Below are experts of layer 7 (counted from 0) of a mixture-of-experts language model. Rows are named gate (a neuron's input weights, with its number), up (a neuron's input weights, with its number) and show model dimensions 128-255. Each number is 200 + 40 x the weight over its row's rms, rounded and kept within 0 to 999.
Before each expert's rows: "mostly gets" lists some tokens that are sent to it at least half of the time. This comes from a sample of Wikipedia text that the model never trained on.

# expert 8
mostly gets: " became", " not", " returned", " moved", " After", " never"
gate0,209,260,224,201,189,188,219,202,142,212,245,227,199,158,177,159,226,167,150,186,234,171,178,168,155,212,224,182,235,210,145,226,186,264,181,151,196,221,163,190,204,162,202,237,181,135,167,159,171,230,185,224,289,200,115,204,189,197,172,219,194,202,200,164,189,145,199,256,95,206,148,241,248,218,240,196,245,166,156,216,188,193,179,214,179,152,222,255,276,173,254,171,185,198,156,248,146,227,184,128,125,215,182,224,170,156,236,204,175,222,233,202,259,268,136,173,234,246,182,213,147,222,161,205,203,205,243,152
up0,195,264,180,191,230,166,271,189,165,251,215,284,102,183,246,126,224,269,176,194,216,214,205,138,169,225,215,180,215,244,206,193,152,275,182,173,256,206,199,131,201,215,216,199,148,198,197,219,190,268,223,222,169,147,149,252,168,212,200,209,210,313,212,211,237,168,251,261,138,221,157,181,233,163,261,240,207,185,214,244,73,204,198,191,244,227,172,203,237,204,247,230,259,198,186,220,151,257,201,135,149,180,161,247,220,223,202,174,170,169,244,239,230,236,105,198,232,181,177,210,208,217,142,131,220,214,121,177
gate1,191,263,199,185,214,191,202,179,191,196,151,270,170,134,172,253,284,145,213,208,158,162,184,201,206,177,205,198,162,235,153,182,210,220,219,206,262,259,203,203,209,244,207,157,173,169,191,143,169,125,145,244,207,256,136,165,238,225,209,207,225,197,133,139,262,254,168,185,143,107,171,182,223,259,169,224,199,130,157,252,249,146,227,188,228,189,189,150,196,200,153,227,186,156,95,235,278,284,198,129,181,273,139,256,248,227,239,198,137,191,196,149,190,118,214,232,231,179,164,202,190,114,200,208,276,183,210,228
up1,217,293,207,233,230,230,236,174,196,213,129,258,222,141,172,281,284,194,206,201,244,180,190,195,209,216,205,194,129,235,210,227,193,201,166,277,242,256,176,179,278,258,218,176,178,95,171,168,267,173,199,193,236,210,148,98,187,229,201,228,194,233,212,143,244,234,180,203,164,221,139,245,172,173,195,181,219,213,188,217,180,141,246,190,255,213,186,169,192,215,121,237,179,204,151,198,266,228,230,165,218,227,190,215,181,246,214,123,242,191,186,154,189,201,282,223,197,229,132,226,215,244,198,232,265,195,176,224
gate2,170,207,208,140,138,209,186,192,174,264,272,286,205,139,207,212,112,200,178,172,228,182,203,187,184,209,195,173,201,216,210,199,230,295,200,204,217,226,220,290,136,188,229,221,100,237,248,193,209,171,135,248,195,192,235,203,259,326,172,170,249,147,231,193,158,246,155,212,142,172,188,264,201,200,204,143,223,234,205,213,238,138,219,209,168,216,213,252,184,188,164,237,274,193,199,102,195,196,200,192,207,231,190,218,289,176,224,139,217,236,154,195,167,209,204,238,212,185,165,182,171,172,231,137,153,226,214,171
up2,224,249,196,194,197,131,264,176,275,179,266,169,148,213,215,120,204,206,159,213,163,173,161,175,159,168,173,253,249,232,134,226,209,206,282,158,217,206,148,128,293,161,167,143,178,166,186,189,54,228,274,194,172,239,160,194,166,206,254,199,224,201,135,234,188,156,211,143,177,247,233,190,245,252,171,225,205,204,52,195,127,147,159,159,123,253,190,138,186,178,216,162,134,192,248,216,257,193,198,155,142,213,138,247,138,187,204,145,155,185,218,237,231,205,147,145,168,223,205,219,104,134,257,196,215,145,140,206
gate3,242,222,163,213,187,174,144,214,217,192,166,234,235,169,226,185,241,164,140,167,241,237,161,220,153,218,245,164,210,220,233,144,227,240,246,237,138,206,214,182,173,269,219,160,194,298,168,200,210,198,143,155,214,192,132,204,217,167,150,245,220,196,175,204,168,242,223,221,144,142,219,261,163,223,189,216,232,248,208,222,204,194,216,217,243,194,244,182,193,216,159,275,220,213,162,208,217,163,168,216,162,199,225,144,211,234,247,196,163,173,198,191,246,195,199,155,201,213,204,207,152,300,172,191,166,172,223,151
up3,170,189,253,226,172,254,200,154,227,223,220,236,147,197,146,213,245,189,245,319,177,171,211,114,158,184,227,129,175,171,182,156,177,198,237,79,207,204,195,151,228,142,241,185,170,182,206,197,210,124,264,308,223,210,217,184,158,190,184,193,210,180,233,221,249,168,215,131,198,246,187,205,181,180,164,198,187,166,214,205,181,254,229,139,160,208,139,190,153,208,172,195,168,173,245,241,191,246,248,216,293,234,208,220,210,209,169,192,287,249,203,184,214,256,150,225,117,186,166,179,322,155,152,211,189,250,129,185

# expert 1
mostly gets: " is", " was", " his", "The", " be", " a"
gate0,248,200,259,173,170,156,194,193,250,207,228,173,238,242,191,209,208,193,145,200,139,206,228,204,236,233,199,182,236,150,167,128,202,271,137,173,219,193,170,171,158,239,247,143,165,220,244,193,244,196,144,211,145,189,218,188,249,179,202,133,224,220,138,229,213,276,227,150,162,206,192,179,212,231,254,298,163,186,151,223,336,212,227,163,177,224,202,227,185,142,210,227,241,166,254,239,199,352,259,196,214,200,167,178,118,208,228,185,191,197,168,215,192,167,101,259,173,150,182,275,204,209,213,209,171,216,171,243
up0,204,164,130,200,204,216,212,176,119,214,188,155,201,177,155,202,248,166,205,190,201,242,209,168,192,208,165,163,169,203,157,223,187,198,214,251,255,175,150,193,250,215,160,145,183,275,193,188,172,172,171,192,188,140,192,308,155,195,170,191,208,228,200,206,100,246,121,186,160,202,228,218,234,147,240,170,215,243,196,288,127,218,197,87,153,243,257,223,200,263,233,196,175,160,171,170,239,164,213,248,258,179,148,191,189,216,192,303,196,222,183,213,234,141,173,148,254,316,166,211,117,190,164,234,159,130,188,217
gate1,202,207,234,228,176,231,202,207,241,153,240,212,217,252,168,150,166,206,169,220,223,171,219,160,175,208,232,157,220,181,219,117,184,199,176,233,179,185,167,240,177,167,210,200,181,206,189,199,192,170,183,184,196,255,202,176,178,233,201,155,182,151,165,235,207,170,234,195,200,135,138,219,282,236,180,202,156,279,197,159,275,167,189,258,149,126,188,105,271,235,187,245,146,228,290,257,143,205,218,147,150,206,199,208,310,184,227,196,222,200,201,205,116,200,166,200,183,201,166,146,252,286,260,238,229,177,172,176
up1,218,204,139,180,252,199,198,219,270,192,234,179,181,249,231,281,135,215,264,168,274,221,206,189,172,237,147,204,252,198,193,266,163,181,200,207,252,168,146,239,201,174,202,134,244,255,124,164,204,190,149,175,197,90,229,252,229,232,170,173,176,240,185,209,182,157,260,213,217,205,262,190,225,201,243,165,206,237,190,225,219,149,177,168,203,244,211,212,218,196,161,188,219,210,135,161,186,201,219,127,135,196,204,147,197,223,172,225,103,223,178,305,214,245,167,214,271,153,244,253,109,241,217,220,170,198,199,110
gate2,210,145,190,205,136,244,233,192,210,218,126,175,211,166,215,187,197,222,222,210,181,132,288,174,225,210,205,176,175,196,247,229,157,187,190,258,198,204,210,132,209,164,189,189,184,144,246,235,174,256,199,251,239,224,233,218,107,74,190,213,167,208,176,172,172,212,187,245,290,203,268,186,141,197,221,198,242,247,129,166,190,188,212,101,197,241,201,127,170,203,202,235,203,235,213,202,198,173,236,131,210,197,119,235,242,207,152,192,230,168,218,146,226,171,207,217,190,196,108,203,155,185,258,191,237,104,105,117
up2,203,208,237,184,201,152,155,207,261,185,237,176,215,201,213,206,154,192,141,176,219,175,151,252,147,228,223,291,235,177,139,139,224,192,211,250,195,211,184,182,204,256,232,212,225,214,179,117,213,238,183,155,158,181,199,144,221,274,263,141,224,186,170,161,208,229,227,195,156,188,171,159,191,327,208,240,255,184,212,222,287,285,233,223,161,205,197,276,277,268,159,204,213,235,249,184,203,249,201,179,182,170,268,195,145,252,197,179,187,228,166,215,250,164,212,192,239,206,210,244,177,224,230,185,174,245,208,225
gate3,197,238,238,247,231,275,165,167,184,275,166,167,200,133,168,176,189,251,199,225,190,186,216,176,194,172,194,195,211,238,115,258,186,171,273,215,204,237,249,143,231,187,185,227,188,203,206,169,253,227,249,158,184,219,197,149,202,236,189,215,207,174,151,149,181,240,235,301,225,187,194,215,208,215,180,262,220,243,141,262,193,186,163,242,184,255,292,191,245,261,141,172,174,227,126,182,235,228,223,220,215,238,193,239,184,216,187,202,135,176,277,184,298,233,198,189,235,243,140,151,215,205,222,214,300,172,195,227
up3,151,197,302,142,210,177,245,180,250,184,237,245,250,264,194,178,179,230,195,314,257,141,179,167,216,186,211,253,184,239,269,290,221,238,163,186,209,184,173,167,151,233,181,213,202,233,198,238,232,154,199,268,199,243,214,239,182,207,196,268,223,240,247,230,138,182,214,269,251,191,142,179,238,196,150,168,204,134,221,139,125,162,171,174,167,261,182,135,224,132,202,245,177,175,186,255,189,168,169,191,124,209,246,203,181,203,230,112,197,207,220,191,192,230,200,160,220,183,183,187,204,203,211,216,159,211,162,181

# expert 16
mostly gets: " but", " that", " who", " which", " This", " many"
gate0,186,171,177,220,206,185,166,243,227,207,184,177,139,231,196,251,150,256,169,171,181,185,232,231,209,180,205,143,201,250,158,174,212,185,217,224,259,218,236,171,239,218,175,236,213,208,223,216,205,180,153,222,217,216,194,198,197,203,237,244,219,224,197,197,235,85,193,196,221,233,206,216,157,212,172,221,286,205,258,221,185,176,194,148,214,168,155,178,174,177,237,222,208,191,220,247,237,229,168,162,169,212,215,220,119,140,204,174,186,187,221,192,165,206,202,184,237,200,216,173,205,199,98,150,179,183,291,127
up0,239,204,259,204,229,196,157,227,177,190,89,103,231,180,179,177,117,262,170,175,131,232,229,195,217,193,209,217,230,184,151,204,203,214,192,196,220,210,146,129,215,218,267,153,185,241,226,304,250,226,212,165,216,138,132,175,150,196,233,228,217,204,181,158,261,131,180,245,161,186,198,214,123,201,213,194,249,235,242,188,224,206,135,161,180,199,160,135,279,151,238,273,209,289,182,169,210,211,225,218,308,189,186,240,172,197,219,193,162,153,186,166,204,210,264,196,263,192,195,199,150,181,141,147,255,234,142,120
gate1,232,231,150,221,163,182,186,194,153,181,239,210,181,191,217,170,178,226,186,106,186,147,185,158,219,199,192,235,202,179,193,235,221,160,179,233,187,206,191,221,234,189,162,178,220,236,130,291,204,156,108,230,179,225,160,188,214,132,259,179,186,171,157,152,196,248,173,233,184,247,244,189,134,201,191,195,245,192,179,207,309,173,212,220,225,192,188,135,197,139,160,239,248,193,183,171,154,249,282,203,205,204,167,183,213,227,184,150,199,203,160,105,200,217,254,133,138,189,196,185,225,273,185,236,195,208,189,134
up1,193,174,161,146,259,248,218,209,204,214,234,161,291,213,151,247,148,155,159,241,203,219,229,239,182,192,149,166,239,256,148,161,167,218,186,129,237,161,157,187,198,150,280,190,199,195,203,288,219,225,212,314,139,118,188,196,200,275,178,215,187,197,220,127,207,221,235,240,176,251,195,209,253,173,265,257,266,269,177,272,302,169,159,189,147,232,205,220,226,223,183,245,230,147,174,177,243,274,175,206,182,188,199,218,217,225,167,244,129,210,229,155,160,156,194,214,243,192,162,272,192,161,232,142,157,204,233,213
gate2,198,270,265,172,174,246,255,216,176,219,229,228,218,200,171,266,168,175,188,223,169,186,190,253,101,226,175,195,141,231,268,134,181,264,265,96,185,191,237,242,167,183,198,140,183,232,156,152,264,191,251,240,145,222,196,139,191,216,207,219,238,167,220,215,141,239,138,110,166,128,183,254,158,206,243,166,216,180,162,213,204,210,201,204,177,158,116,181,238,200,190,215,241,224,171,258,173,124,209,231,141,197,210,249,243,141,155,145,277,294,236,173,227,221,182,253,152,150,149,236,142,212,225,167,177,217,169,198
up2,179,200,191,235,228,211,189,198,263,153,216,154,131,217,153,258,199,185,228,234,158,211,230,199,207,194,234,119,190,189,288,168,256,195,258,156,208,192,262,264,150,183,216,200,191,219,201,155,161,204,192,173,152,212,135,203,160,186,219,240,316,248,139,167,141,170,203,193,164,178,145,240,176,233,129,195,210,137,208,176,203,243,168,241,149,215,217,156,186,183,207,114,173,204,266,206,158,187,178,187,234,210,259,144,197,179,170,212,212,229,209,177,225,186,122,158,243,219,271,257,266,187,194,160,168,219,164,252
gate3,163,189,255,180,175,238,148,205,235,128,136,158,192,171,245,195,202,213,148,237,185,229,249,172,152,183,187,206,211,188,166,151,189,225,197,221,258,218,139,127,314,178,217,199,247,192,176,211,281,210,229,193,222,161,199,171,183,198,197,164,190,219,180,216,196,258,311,291,186,207,213,181,189,211,184,121,251,169,191,242,204,146,286,222,269,217,207,183,120,239,156,175,188,186,219,200,253,193,259,172,203,195,220,178,192,176,248,179,171,163,234,206,192,232,209,160,167,190,190,270,124,177,225,149,254,242,196,116
up3,204,198,127,270,257,227,223,191,169,236,238,251,228,297,152,227,185,172,223,148,240,145,158,250,234,231,214,230,197,219,190,224,233,228,199,168,206,214,241,287,137,184,220,162,170,214,217,254,122,162,187,216,99,254,182,271,260,189,173,256,203,186,221,134,257,189,158,174,235,155,235,230,179,222,233,175,121,222,200,180,187,217,124,228,158,183,222,195,232,124,200,228,176,222,135,170,193,154,217,279,215,233,137,208,276,251,177,219,156,162,208,233,202,196,182,249,164,203,216,174,235,182,139,258,125,207,196,230